python train.py --d_expert=96 --d_shared_expert=0 --n_kv_head=1 --norm_place="pre" --rope_fraction=1.0 --qk_norm=false --tie_embeddings=false --init_std_qkv=0.058 --seq_len=256
Below are experts of layer 9 (counted from 0) of a mixture-of-experts language model. Rows are named router (the router's row for the expert), gate (a neuron's input weights, with its number), up (a neuron's input weights, with its number), down (a neuron's output weights, with its number) and show model dimensions 0-159. Each number is 500 + 50 x the weight over its row's rms, rounded and kept within 0 to 999. Numbers have three digits each.
Before each expert's rows: a language model's description of what the expert responds to. This comes from a sample of Wikipedia text that the model never trained on.

# expert 3
It responds to: Function words and auxiliaries. Conjunctions, auxiliary verbs and pronouns in running prose, such as and, was, is, also, he, right after a subject or comma.
router:464433479425555514511522544453535529508473542544529445542471547500398475563385456576572499540523491513484495499572447530489536570514509566455518536558548486388520514501482533541462575561548511591458545460558469419556567474450594454383485539522543576545589455481510474518528385418500506411496513539482495535468539419469418449414523492443462467453485512509420554566512531427498465404499519485479515556462586398593538543475548573483520388488423481482469507509541466527491534536504599
gate15:477471471508513483488550496497594503485535522445621420428464606435442470595490542484480511510462504524471492475468527496497589498537556472518575597528549468625415456481481476502553492537482490462535458511511438509528486529474505540469512481513516571576468521437482378469448451551481474432442348539493474410482515456442453503486545523500412490474615523446569439533483481550560400497464516480546537524495470585509448423418547626544531509495421444510573529565391512504554432547539484
up15:427524479461586491418499548476483561461430468455433432639596520476639511505506399526480485466554553470593415417509465571511536550558524464488532505455471553488516508437518492500532495494425446521449491511422504440445478519493625514479495487528530591477523423526565502469497475488517460481556516440545476576409481440551595559524523569522508386576424535414503543466508526511499542524466461460493473621509445508541484483462503483503415491506479476541598402487482398532420520462505524
down15:555542465476420520428533559487462551443533580516515495472379484499459490513362422487436562597478569604384555486547512458398446467486430567510503441450486521478530526534480514573478508433444591499574524475485473423567543525414474512477459572494551407457623418455537472523556459549473484406510491447478441501483533530502485568506542530462548505470482459567417522489409475430489457528542480415570472515492436466521473515516467527557508429406591538460515563473521499529445501475539500
gate16:455510489479451487447439567504564533549495483446580515495495439551486599533506480565582542506492446592534390400520550572470495507518473494467563424477523475386528545559480469407541471493527499514505576402543497465471412493415507474461631438427504495575457523544529508578464555450436534533549502465522548516503476486456480469557515459520436461464512432515486399463506588527423458517549512541511590392542504476499383421547541499489448599634462440494501511449517558477464492537497519
up16:507548448573497539523450519488579488501537572537397541544477356443442450554481400494527506442458567550520543603542493532443560531561513571484451439535540527451497443548560494481488542501494483573533506605516390444561491521511538451468500541524484533417531480426542532538467471412500376509564520457454424537507514523492445553529464508514491548460527546589495548458386507562425472450536422573510520467508484521628529458509478507380431513562477562435427465513447557439500476496531522
down16:535617474605404510447490490398447510493543591510574477578507430565463448537517460422456534429547504449439516497548430486447506500495428544434533532553485451541530455518519497522515457436494445512429453413513464579431517488470485460449571549524540420441518487523480437488496456530578483511457493536530547495457507475558455521525515437468543529525498620450509413500562534430497533454537528508487572558457580520464527464658512451403471532552535547459503552362484501410471436554503569
gate17:484515539472429488497531575549584373511500523509607612548577537495501488561529433518491545532450604540499475454553493554577529534418467522508512488507559549517600402509506517494469484526491558517444494511508512529568508554435414489482455482553486566525620477453570457478465492529582504501551540429448470545465563365469494472506579599489498430506552474522496633518497580460444436475509518544463469551471491465542468487436620477497494497545464507487522563450513515494522594619490591
up17:430449381522502527472423461526514508473506530416398514500443471498581511470517534473494428442527467474482554499419497479521400549536467529500513416445496503525460546506486515466472410491520435456600541427590470432466452595565550481575473463524532447469468452580439458447506570420460524437498470522619482549559448498528522475511465411556480625504434522557574414489569452469481600470495451454545512533546506511500516597572505456528453534526492462505583522558466444507474404444475403
down17:584456472496373513541399553515513480457431512508554514462524491451435487456393496472590492544528518391367467539573544557546462484597497517527481429480426537461518547506479435493492515491462636442521484585430505569506419460516585529552556608488456513515507405473491478464473483497442474482588429560481448596518550442582495442560588532554486509498473475573511521480492488519503523500450451504508489481478480485528481468553445519566499575555468473531539437426585600436465488517433444
gate18:468500582468540555560552481400472521528517501450620571412525455529535477456558440542515474526456467526424486412525485458527567509565495499441576436484472520522446509449480391603546477564576527481546495447399482470494486546504463621558439410489489533515515456453457492381453532507423496564511437548497562583586454466464476415475507440488485482545524459494448434487516521541496458437548492532501445579454522534482582487557575558519559551507453491490474571483570443553474440410396548
up18:516392511548510485545423517476469596422522425479512477459517511504464409525526469550512450485380505536517559436480440422514471441627482485537493487444536409505402589497476495532482430456539458423572594488454465479526516554596550553439525389458495516548510519536530471436528556509562492478496534484503582532646468379554492546489452521465501447416564471480519481450522497441448403499494511521558598507522465554422468524422526516525476530495489502450388431534521545469468530552478469
down18:521450453430663444456477525498545507418568497475543495565507470549454476584605461593429617518525572488446528518482475428552495428552429422540558372461517477487530436528517411551531498509428457458514492602426487556559460548575502539491491420523532558454391464497516532452528475484521547501507563478509507453545477420572491559513560409414583425512456509507518536410506492476474488575465565585524551519547584529490519508493567457514545429479533488501487502463524489460500527537562505
gate19:521516594584523480454563527548508515495529481462539429577465528508580543524560499594480443513518577501486470510407471495514576438575447563445569465486477476493517495391520545527500454476476423538555584468530579395539438506478546500554478488487540504514479530515457547547455558495526502418595452443574447589473489567427450423518403468425427431477380446468485541472476632527442527445524500483512420551460479374508578526400476550526531516502519516547491452500524540468442455552491551
up19:562568469479555519409587536394465438565506539458576516489477445514594513494530639522436583522602586603504548468567540440484500590580477453407454460526508501557493514407575412519605559520473477482551503522482446457488508404519441593530487481500586491578483477508550503397447482572509467524515524494508524507502495522474501481477465496524473484507463537456468530519480471546576424466514548454493578465526451436517546489409545471397474554510448545513470427457466473552464588454534566
down19:536589386414556406448579488487465496458488467448433394419439526436589506500537561528517513407467540482472534443597515463557423454511505500500545513573478528491513494489492485450453544522574516469496560555504407558468491490508584421515529491469516507546442482532540421450532529521514389452492478465556559483511515507458429594526432478575519550412504480487559537496463436528527472550443579477366381584567546461414510500457468537578500565522497472450540410507454448490450510466497532
gate20:487548544523504484447571475451460483507470397426603428486511569480448475508483461520504439455580603560572458533433512600494498505572502528549581480524548478494491518481495531515553552520462477554468455541582470520482497536419609493432407461558471550540486493419445437455522610566531481412480555514522520468514465456512477552450529459542435508378642480490546495454572496482525428383565581483505510524562511545510495575561521504536492556501536536442501512561452613542570571529493457
up20:451522518534541452467514519511463523529481473523541414504429539516538532563486507495565517584578545484520491511557406605531575518638522438533492523626484466472483477415447516506536529471508576427484491476516560599451454540440534512443431531517543572562574408462449438500478469510534510383471420505529537418495418500455414519396511549513524578438598506519460439492548547540507496520498536503482564469566377458475457427486470524445490540423443432574492554545434470516582473486489466
down20:566407470403537507483425581512487422441512546478404595500544503494491415525415521438434543497608457495451470534448475553454537394517535505521522460539490439482490463534514590477550452435583453472520488527556520498528507534490513458383382477445475510540513582558513517459511467546541550458482476553538468543507402473422462590522517475482540588405485578460542514460559371459489562521513486529368425478536473468504535495492553421546514523500470493502522486495514560470613524554446450
gate21:505449599551453518444532437415481486570532455555524468428480476490431515482496494431506502652535505499509435510535465545478526418531501554541511558494492518514444533533491554470543504493513462444566498453510542501537415615466483469487489593610434526487464556506536469492393564557532539506579446466493531535474518536513523411456529578417506528506431426463542439482497579502380466498466402483464464451428531497553643475490502535566464508537605527549470453462533519486418424434610526
up21:483526482533486479536453584471533535537534582482456472579501544587531498468469569494491452465534556530482443517550517466568531498462486434513601443460484490428431579528494545497499516605566490557527551501462549474551480505512489494528540557582561484526458519495505471526505486559423488593522497478472498447497469493466515585416469513454385584486599434499427546496481548507460535428511565415419415423567562461488478539583618351464510536609516496599531537534482527515464595469407452
down21:463522497448552495497495544595503526554516448495442424575520631511545447451478469587417451534515503431476608468542606479553564499515557480444498537457513568510503483592502477504529560480527524543507497496465530492660550464450459442544448564517535521504527490523601574480469525492498569390469592511517348440480497502562455395433472469496551537547483501433436430566466509516508604419534458517504523480485493525450524512489416486393497480496451508614516511527493507511404523535518479
gate22:543501567421540519445550426533589455561466461458546479483574478460471521505396494618551497522499524456427495542588472553485471494505564501535513479541446492417474505513413426486487507595526427477560507587521425432496424437538617440523577475493544498448498542492543462611508468508479579423539494561422504484521382467447431530549417545527550526492521495513544547578500464483657490466475569485473520522437477466564459521523488478516438518455479448483449514469581512573435526588564527
up22:535477460541510570540520586498479377464534584581437527477396495483505500512481584451402503414518452467564523428443572429531559575430477493523553484359480621598477506577483456487480458470463461473462562446579454521594505443515560460544379431490488574519456476520480547487527442533497483529475519439406475494485557502488501466506530506526478537470571497520490452555422482524514452516453516520451489459513463476503503523574448608513548415553476444472516544564402393475493425485485467
down22:503497533575486533530410454386519464470544582376452430527540462599479455541530491564463570512540501477465426470513469443546538456504457421548594481578560572453429514457464559583438497479491506588385452533638546523496530517497533558529435526518549610548594440476516510615506545466509424518482463602436503530507557472516467529498535545452459529510498518544440523524514578487585524510561460495585516529499482493443493492506454518428525517553453601544549474519490517533481564504594468
gate23:457477429543538458573395545471469550511436477572565454520488483456483513497423530492512488500443425553538490481605545554496431554568491528487517452513577521498533501468514583553494597519511468547520415420496543432547553458524489416498488445488456463493557539456471447569443470515483390511554523527471594585501532481466419368428544531398477510461468494504570547401524470465591493467579485448454420454450594433499509550507520569502447428515470467493494580484515544475602520466383507
up23:468478511500484479536533528478467570468522364452526535533530477489428517615489524496404579528536557482422503371605526538454485464423459536443506452448513459476461529545491506492567524497480479481567416587472441529412492460412560479511364470516496499423494520494562493499509398517373473619474477513525548528424458441536517502480531578548504447561489487566421442615550591538499571515551449530527553510417544527524528461528569533502516482461520527547438473485524454429557508527466548
down23:535438445469579522436504454491507581484505521556451499497450418529502464495583505579558520460511479482502545572514449551517465498516408570399551468532463550481565480409457454553556529466522523460542488515447535476403485505435500568457538488425490500436509461530464604402529504481546480488473501536581435487519561472583560503556492519469434489447434494337476527574564511498344528596501526511521442503622509449450555547506504474477479466435551524506494557467417403515405556448526520

# expert 13
It responds to: Prepositions after verbs. Prepositions following verbs or nouns in running prose, such as on, for, with, by, in, between, against.
router:504514533403516532509541489409550520518430502507453511534485404564507504397364525632509474523504451502496455467594504571493478571506494558503475476544579404478508567535495503450414540532517537510479496475537523470478515402489568497378526476540464430523511478512484469437500468498525380496589486541503450512496513455464430461536599556501558425411448490492470530574428539507412471506427436451493459518536486461514542468359489521646490417518536425508496487554506550537520535530487578
gate4:467535558467494504447527550408450517530543577464489509479469410555413460437528474574519514515431488450600481510471521509602518413467523588541476470493545555579462418451553459487562534552481469615538426577526645481527524484530509419483483506489539448489518388456525492554449497464433460524598499470511485519521520532504557567512455575432610514519455501463575592544536516496466512384525452621467463407540451564529521571497465534554435473522526456516552546467496455453482504477566542
up4:413493454439545524461440468443532549569548427538544466405496533539589492472556532511454479540504457469556487504536516666503512544436517504508442528447469577555529484465484520500497415492528441548502504495444491483533495495511520470506418475506553518479498456611545447465400568511393472507477475490437508516503512448426498411563517503508407533481501545563629520492507570453598466444584478513484477505462443525504493516603597529560539422491419479531465466536578378460478539494650480
down4:460534379571500499568509528516406459542528660590462392508479509494489489494520502586542489518466473486507532550552466509559560384512489556492433432426563557403470516503480505413590474487490518521533583440454534528533471490447547581524501569513440466590479432452500525488517474497495491502562442559462475541549534453417549443482494601575545396495464548475510500461475527593534449406550468425549480541548534508489493514525461554524442513465609582412559460533449517532538559479490527
gate5:476568598549473482409490374484487415529555507503487474508469426656522574489480511574521539492448588517474530607533545513467526465517492551411548520508574504462487555582511534532539448504452422499424492487499562508527561461567550518546472403574476511368519504461417442522499475460452434496647492501411431523504552545493438448564542486490536512500546505444542416538440559474536453461527544505529495479531507429441514499492535461504512360491567415510550499522489505521502546580459491
up5:483511628444487545519487474570431575485571581527483554484556494589527485559554472526478495459541384555399432606517506424513478532425504430461491446593497540476496499594543453544559390503508471525453420514476532585516537565449557478505493547467533510429478502442582605531498434490478526442555472515582519482580485548563501569541497545504440568545489486484501562513467459428558571581458479545521537479564517470429398471527435405471521488500525462595426471531524533504541506494522421
down5:479452557558429532369547506691493480515506435535526486503407476540491530519430493401529581482488531566517529526493405594578612409514492489464542491522530527579539541536519468499496470516574447437592531462489514487523446455510517578461477563483472447555500502515520553410499522406501521497473447438514460576522532504500459424466511474524491422466513491513528460542358458559480469472494474460473503447495555527487476423533443506518405450474593564541565480420483543507450526568419432
gate6:453511603504471475495501558535547449529417613466449506524340550458481558497532486466428515528541483513469462538556509458514498556491502508550526492456498404495520492508559456510473509457437415465492431387537542615464585488449617464468499537428427431515476440507509549444491535531421396481576532491434515600510484430488484502433478536535468478502413400502500519494509471589449639519564529523420526597548516427500551541511494510526536428463560526418457514518570527485498449488536473
up6:422624575492523521592510534552440383521468456509455516545440528490494534547531468531613509463532511581531489492469475435454509481497604530435525500505493597443522483539493422478482451554567478510414549549425549516488445446468585538507462576507488455541521516611457501511533404489433420402558488577460433443476406480494498484517490567499474489499541395543560463487509502475485596501524477469530527494535520543500506533437446533609445486443392637432486481530474547431476461559507469
down6:475502510515569639474489536490533455497494538532521444525561493534490526519488549508584580496519483467430566461442476586469499476531471473503514511417578475535520400501503518608530445466498479607480440484438516458482414375508509611514504521516535463516497566521554480448504452537482483532446506481528576464400417503541512440473526468553470605439453605533516528490499428435535508482550546499651472553574595566498500419498555496498552575478499431544484566469549538564467623559555523
gate7:447505509501553465516521486474592580438426447468553584576517509503459554463518535491529493440537509523543582472429460420502564565532493525560555483517491502452503491534559501463608599401493507573430476420422608492544498456552459503471580557502567551505446543456414448542460607577528504527478452522492523500526485494478470464548622579586576504482504458530478406534562495486497480546456491470467574559486455515466482468447488497564461510427455446394551443491585576523596507548581433
up7:507482517425463522457470558492445491491555556447475469398578585497510386436373488535482468539536554489445476475591495493482415493435566522455451485549555470460533529487510489527427456544510576513499431573429462511499485513440473550505555508595444521504504500524438478486582409430488551488444610486483528518545449541422563555418540509510459447506552581488572598519444489559601544377529559496467493490489565630534455483465506517446485507490525518599431528500440499470397467449508529
down7:526484446412484442520486541441613498569496505533498519545496552443542483469651544423469493475554539469512583514552498490510532472502527462491600532466512512493572448461550442433508543458481450458534614520462530509552457567607517558514555554456513502479472405513510465470431568440607447498521443485497488567454465540473506525486448467464451400467513467519535467493527493612443450487506520575535584479519392511425455482470551477560427450395546582558532396468431483582558437570518491
gate8:495391499471500486541517422588548520544425497435497527544487461526509473455516542428469425424481501527544511448643492566448564506560479518507457453409565434528454659522521508502553484522554459498555495466592470504497539479531548456508364474476484435520439423503528462509382552429536540461478466513459475440577510483565454460550558474522509484523432502527536510553555508536496552402457430473584538338434477465467457544513491479522490464498580541519488460452564462568594536495521494
up8:517559599463527516535477438564513511531475491515441468495518533530505421472482494451642531496571464495501430568560473518544465592542514607432492539554545400459541506478473439430584520539612509564630463462620457561542461444577548512506496479449491555471481501536527464583472612462517483486557467451457473464537523538412508573548548417534516501456479423482505465537451470563521432492517437476485558438478366451487489509497504395513490450469520540443544428548551495535478533438429523
down8:502470539644494533555511520514553392532392494448407497507508434485480509396450499440432509449468509521599489490501412506541462530550503393418515525566527529497497431478498531478568448530462524553533453514514470507474546598456525579463495435482507563500505560462501483578462473469511550428527472554489558487544496453451579419531519480400550526508568526554512446415460495426543455527545509518461486405427579478475456481591518424530423569571470508436574535409539508507625460565509503
gate9:516567453480424463412395489470527414555521436497512503466473536477553473568429433475506430572501405532466526426477563437503501423525535518495436523480504456553442519498420529487453389510480461418546481520540596454523443502515478492468468412429464501539480465449417433501471511581584497605563507544559559585558555447425442532474585518466612498574559515553437498544527464556483510429499487442531492494482545541502545429497513629554552498501453470558493501590490541562523481425456441
up9:478535502510521416531561540495553619498551528528514517587506381547535542467466497523456510501487605426499457570543451558525602474513517535530456457467516484448351436473558565527486511528471502478536471430557437487436530567515490506520478542573489540574565491515555445499436520360564489527411470474524390546572467605474513523508379441560458552471501501472573506522487526449493478503459520547511558485567523464549479594512534401494448418497549543550454561481518547434514516579584492
down9:479510451456452475511572500535516571530533579546500486589486493454477481510464539487421473428542531502438539479590580472494579477530508510407473498496610524528433566523489462586385510454490503546537369442521517420478456582544519484583521533440617534389545543543479440451522519482497499461499513568411526467498484458460588437548564531519514548511440557523467476426530460401575451561499360518534566523523503497499499489512576471452523499508440462555423560520555523379492424503516469
gate10:531455533573451483464497469510530526450530411488448459519515532518585590469467538519458513461412420586459489603582418529554499546489504496451546540539533471566519487557518508498416459525461486572494455505569535528513441467590478524526531506502588403465597535437511463465370543585575429557583512631514491532408471527465441543546507555457434476548479549519497472428451610441471434534500461461507520558438476423454435484465500517485511503520448560500470497543442474525576535509612579
up10:492563494555552516532462418589524552541475537457482510607487640523394529596481451504455467460422539512480541519505544502509438545458504455466499481503575598544508529519543399571435378560527572539580583489470442548493564516523484436488462542478583503420527512591500498514420448584549521551586486476483503514449485526508528512555505550603382521443521559587597478456510478404428495429521542471529579515497472480576527488468470480523438447488549531517463473476431500521444477478535533
down10:553485437428530487486552614464451531521510514495417540516523401454513547489514454476436466469431472459506492494476610555464487531517481549498504517443415565488487499523466499421441533487472565502417538402532442474483481504448564509502502448421476495505545749465485517393465486391428399398524546520519505530521546425484542498509570505456468502525486514487453408555469512581495506559518537509390466536486539523508530519565507547507560501594522399486534499549479506448542525415515497
gate11:518434520429564507552470529505511428530460482533561520575575552496541504435508583490463528458421441498533454423582554490445475499446459492460480479577524554439552506473528440401436543582521589581557524458563505458462579527601507547473507490555388516587527510500495453552448486530504455407523563492533475479480530499486393564496616463504487570468470482582457546514565571535546532573457524506568561478515523370459536495518510457558533408440497522450510401456528482436560437492492592
up11:493549507588489520453472449550530565431549436528531515409461551570509494546445376456513521506503528462443457490404514544570514432562461574395517475538467512544405525425471456448538426543576403437531452466465516474557463470539621398514479539462621487483527588401540434560519518501457544444420529522530482545499539558532481483450438492572490470567460505494467414441582432469488432564467515584508457473474437517574509511556532566505521418428503470504524512531522470541484443487482446
down11:496422454484505456605483550532453497502467554507553449410473541413546494421464533515468486534400546458488522512613486492465538470554458464481515467516480385504520529463468377407484469574502437558487550523516438431498496345533472577427592429511473496497527559454538536516483480485529542479552553437491525496524493517514422480401526480405482481303470573550445491524521495520485518524469436483448589560516474577463446557442532453501485577477510444517478589484457540462477474530457520
gate12:438488473411567482625535517511506521457536465517491599476487457498548452480497567511497447569519551561488466477535480467511525498428465492446434512438428445560407604450564424520454475532609407539423512431552493467478575469410557432497511451483528423535483491484445485518562514412492586477462500488469580431380456559466457491432570560449583476433467494594451550517454523488514472527524566569444612536445476538505511426490474450589473516516520477416526520563511504444493485445500430
up12:484476485536571566534564569507535615465526470469500539479549485503413498400426497543586477628500542481492458529577503456435514413463452414527480514531512527558545591462638433488468518563560495509471423557467585505584500469509625534420513492483498487537515466491423476482530569451487552525491502480511468507432496481483475554500579574455587585393529614518574528528521461515448523525464529550468611453465447528505590481465459494592518464465470462517536473432512581514445536491545489
down12:478492517495496483622462596631496561481537559457436477577412568565491497571510492521463418490504473462469515540494549510523470447492472436479524476537464502468514501539571545549457557590402547464431459446496573495577459559513483518534471579507475488534547453507510401531571492477447590480533611491474642435426443493527420520501530538544610486509451475522451548508476568517510560486447465502408536515475496592550410544505524486538482482435414520507480480545442526551571618457529427

# expert 29
It responds to: Mid-word al/as/ict pieces. Middle syllables such as al, as, ict, ut in words like northeastern, parallel, Victorians, signal, plus numbers in dates and compass adjectives.
router:543563504514538445515538539454569501460489497545526493515461618587438577455463525486512498430518548506393426458510440559463547564648457523498467449535574509398417586529466439505512616553481482553543459518519433486502538516478577435464511580545566530578502435546467474440511467550475421453469420523570530549477475408543500476493535509457462517404405487534537554535486449441441435480532458467535559569466487462543512587502482517519514531561447398504519538521571607526484528517574527
gate1:526504469490554470443624569472553466480468508531505553555453570485518546504504488494487540517543589556445455427411534470541494514521502492555521502617541478486480604548486399480436578485557463484527428499541541517466551378509490548497481591465565515517497467455422495408517485463550420546429452640525494530517418514602494437483479490540532476410441491513599556486538459429503508480411503527476560533563446431534531573477556556460439462505505423460546548517490544539568515529640506
up1:508478462476504438499450409387500442523545492521506441492442486459406529520535485518439418583496459575487498568562604598508497461549496479489529526436404475429556511476437538475457411513497612469554527547545500439528510518416458513511479495423374478530497519505562492612503478448537509402483537455560542516527552482478572508466450485538513527490552464486486548466474534551613555555477449489531488470393472514597468429491470547548451562480457531643406425466456534477484498518442419
down1:513395508476468518507621467481530553478502467472477517475556447451505517519484570586551513547521475510557423535465546522547495523481610534559445541545495511499493556470525624499541558539499446497450490553422479485430560606479509503440479434488475583503585551505542501572427546472439459496451499430488489526453454564496476425498477509462475516535482485504482527449532596527451561563532590471512474488500384407499492475563444483537570500491512549503553362502408658608463388463531535
gate2:499521532525465547426541565541411536579443482591543460479512493530481595485510484652560469511388494519460409508504529500460511509561575471458547490552548529467475556478521429490445517474510477513613486551522440521500503498413467443494537564515478537449532527548484424514496549483507587462520542472549557446473421511589433496421509479528396579464502527419528503588412480441522573400528503536631534548499512569474534492475491521497554384497484418468502526483568565600449525535422494
up2:510435596526493449391586448532410598573566406545553479500438484581522509529472505529491548472507487523455446495455475494511521529565541471430533530486433523415550636522492461464479510485548394551637451508527441491457503483522473481469522637486506531484533477489519401473529525548592529569478466462545501514521511466567434505454458439445436501466532571467542502503453573553514576459498500564561533539519454553507562515440527482439556481569491455471497530519543686527441516460470492
down2:501408456588525457522430492469457460538533556497435494490562345530541584542571686456573450557461504494508537495566528481550458387523489513430512490453423509519533447527469546454536449540402472472457571500464559494539468501574512416555506494512524488467478459404471554469533470510483532540516529503453529508551557494629506527509524564589512455521478558489455446427556495460531567527441460576487542523607509548536558458527537472432545552476465473506480519465481503554424428492601568
gate3:444474479512529548441440461489520504482451514556395523451489481481500445534514556501562566534448549551492447565604536497505457472645533497561618463495386459486438473559504406424541543582461415435428471616478517351593461530392476550470546485528542541546534524474406491475448567447427530495463534447523573488470452440495574481537506488460439515473492449599556483406459460463513490469477513467539462499505490413523561571471511549457476529516529477520586516524511534536464483472490457
up3:494651528456527657567489487518409511522557472513482495513506461449498508520455557507570547500502386517445516551391519519604469538517463525452479524503550519548499453420497534448557557503453519443568608365518513502476486425513544390496491542570525523455533573543497481473502524562537427531497493387526491525550525535471454438472550500564484441549517440466417407569499494525580537586464561477456569460556483545558515424524442438522468524455501577432467531501486467531415492533509451
down3:456524472522473505449434532491525516536442515597578503489462432433534452518435461571551596488583493489423492482486506469563524494456390543549476472547461507534500443494421531559425499533584435474475454511475507494557501481496533570449582505472449494561424438537448523470352459460485466493458422478548484542524416493459545478572460573525467453390492427466444553558531459465528503580622541580528508464486460527513516444543455439378486509623450512410541494567480402468445516501488469
gate4:465501532496435517497617621526498497529533534512509487457553476550520400519441543498466392498467493548458514578527480432452484470518594572528533465583523511523529566517522519543445466456386460528512469502636560448565464525548485516545573413466534552444459464484514492409501519519455506498541432376503389603558437348477549563428497529502447493494529576434560485577498462492528489527495461553488528543487491491418497549444528478600466530446436481543559470491541551538511567467527546
up4:476490500584470476496461450526452444385557601494426440566461467526404529477439467506504518579576475522446555518573445510439550482510470547566540459511569382523498524466555497492417505443515495480584463547529471468395512501516458471511536494509627421499568438533452483519396497531519637483537509494453506556476536500493468620433450527477533410379420401413563435513523522519485571482542490494533558531523514425519444526497480463492456512545473469464502556481544563564450496414529499
down4:498549510393533484462481503446479458536516493459515548539465414481478417606407423514438467510533468511540467523446599527479447335469521541454515462572592489548457462474490499570453446497496590539575436556564558487547521512468506544453487532391466458543538482555499559483504561506478528529486497459543520527513413525560463618481404509518600466498635593542493508500521568490483482498542526480502516436517512428445497479460450455440510593488407478467542540438519558449495500554411592
gate5:531514463467508433481502438498545503489498495617554458504420497480505566523501532561404504442516491492406407474454508473500442547543483579554591495473475534480434557510538551458434540552555502455517500451494509427518597449460504460514546499529576407512539429585534361478441563550547528596501471489485537470404574419540496476612478553561391505548430562501499554459454492463485490486517458529477510564487503498442550567523467410467547519443461461490550396527469419509608399502462548
up5:552519462564514410545499538534540464451480506532522530450464483539527551547404394508508427508489503472455502473465547582441456535547541444512457524473585562446507530546541541455492432450508367405502511510492440486466466553493456592499524487476488495411412436579580545512430492495543577400531525502518556559462569502566604458546519515485563518501436514485495432449443524419558458518505403442459471582441379491486496537539614573488564493520541477497403510463545531473554434510475401
down5:495492474576497525507443524430541458483394446453466565446583380429463478494535586537441497543432549359505542587497491552471447434492444468565455451554510523529541524478463466524521476498547501508497555440467556531519441602501458470524461519437556507530559457536600480522506473459422468437595549600601517385523534463366501552449452510459563435543588558457458430489539461494491533483466508502513487425491516501465561527525566470434514431437587493537461532421522505499535436528510460
gate6:489541495489532561490502479408620483488442529606501523517474420514445583397512581442474496539518538524421456577541499535485537432566520521542483504441574476505467547508448490555519512442507539482489468421484475496591478460486494392447525538505528474566479586468514521472513563530464412607384489507485413508467602497506476548465581464466536486549486467547595536554538438441553454487573604492473590396514500407450517551500522489520485561518524497526593498512590457551507570570593537
up6:532530446550470564474506428461624400545446550517511565524461472441459504445474559418518516603456502506450508596453465536442516497564495524558472419446544548486433502502518487469565516556512509517557499539495509441471451477436523494638425504526510453448501512448472428479454589598534475611506527558488403520533544515552514599551521408500504580494540518422528644543523550434598511465484471518496554513530452405504508506467589431541535522459538491534541510373496484532468485501564520
down6:443526467494493493564581473515451570505464554523516485482471487526498603457479496532362477529433471511538485504447501486489498436443622473519585562536480469461486488546578611536569488441504450443400543502482453434551613470588441508555505377549547462468510400491605539520489438559422526531446597442438561480451553508537485434471473421487550551471503439504528576482539545494428427482575493518554461499485521612414497514485451431544453546498537557487546510498474444494546529554552536
gate7:470478509560472573538511527503511519488567549524529537497449648542538502518515583516506467531566646527477473469567480499527529527578567489579558481455491467397497527545557492515446502589537412545537493603487532509518464431476578450525386464549523454466526502513536409503469514534591557529448504581558467606530435434484561428523557529455469445539458556517438478464584427415395520431455410544525618514482507568516582519457494466492573530448452523480482528523504530528437496532490504
up7:479576508503533443480540499513532543537531452490460471382484401417478436462571431548553491535418448591555450530535524378546469512446499558470501488504527467569477504534558540478443471473479509556469405486512485477516498478528526535429524399508474484470525530458461664515486504561468487471593447465428399421545536536524456529489487447463500514500538473564537555451475555498576520538465589456499448485413509440589463400480540548522451457484543365540440482487499522454517447417625463
down7:465515487541565499486544481515514475489522450447506520545498452517478581506551536479501467551568488567537347490510551407542520471562505490527555461449505507459421526476514499485416372504579458591536548520442505512467527400453564410426507521400534465489426548426533419500537594523464518491489552514527575559532462512582471531544467545408429563443491461558498483699514510459537484474532592542515457558509532477484484478471544501596501462442430531496503585497470557476477498491439602
gate8:462496551570555484491496503536528540517439502413484548492562542437494545505433490409538532462472530530520460540513451545445460488573475501370460468520502524464482526503421484528507570484508555619518424478470488537474629533417592482525538550512584601473500474474432449474479477501500511597485605496516519481434505535418474440549418531470462507455433439594525453587498476494565459582491484404560541485495524553569507381402484570519521501532485429536588457531550519563394473584521507
up8:456519585472476458499516581501469495432500572396508522494410512408543490485470521504545451444555511483606524496509545555578591572504500483486591546478594484513427512421528449483576551379488536437521517446443527474501562487473594449549427555519409490431506454503543483492468491422476529513526511526471508459515516379501436610596534512540532498474506513416515535570559398492518537427538518557470516562502427563554547483506572471559466500498505453520505490537533495555446324479544480
down8:506539471581470475515440538583477508469477459538567529496504462472504507515441534467569474556504532426478531455497396445555510527502535526469442554534475550571540486352481468568475454493557520479584576530496406466500496506457545570553566459493496500427507431523484518435456480484485529567512514585431531455475517539613577537434476483534495504490503473511477460561470514590509520431446515533496509575534495528387472460426473552619474541507405495536503496488462562434405557414298560
gate9:452501491511476431446523573519473581539433525606515553508425547409550495484519479419427486448455574469502507454630438524404464530471486527524497449554515452594502485617481499515480542503446478546468556485567438489456580500480560481550509486521583501609450431464452447506389489503451516451514483483556533589454514478400421501593405553588428482575558533544552432472508502479536493411508513565510453536566549512491490533518455545508457562448497453501421538532466424553410476493505557
up9:521438488529507542661484510573487532470589537515391542485504539497424492464483521505492561580482440523528510538450544522606472470589527612469474544498549479462463424441507478438521460482488566447501456513458394411447527500455370484479472503417523480504514508546515490473534468576504513523418469519442451485533487543568552498436468521510499552525511415412484501524581506531438506542553559503442493523606556531479521522571534643520468388509467482592571612507560493500523474435446540
down9:334594592565516491554453512299535518502512539519495485471400460466475441529448537481477585579473407444492522495605471501482521455527505543605402462467527549535509521491468564525456475456562572504475535430505535416528494540418507473521563478541570447461536496580464506505509479584479502486472418478556455419517440464514478482505504549518532420488520495476566546485527511589449474520523531523464469509533526488511434430480501453451513378425533602557469508488525531488430492460436452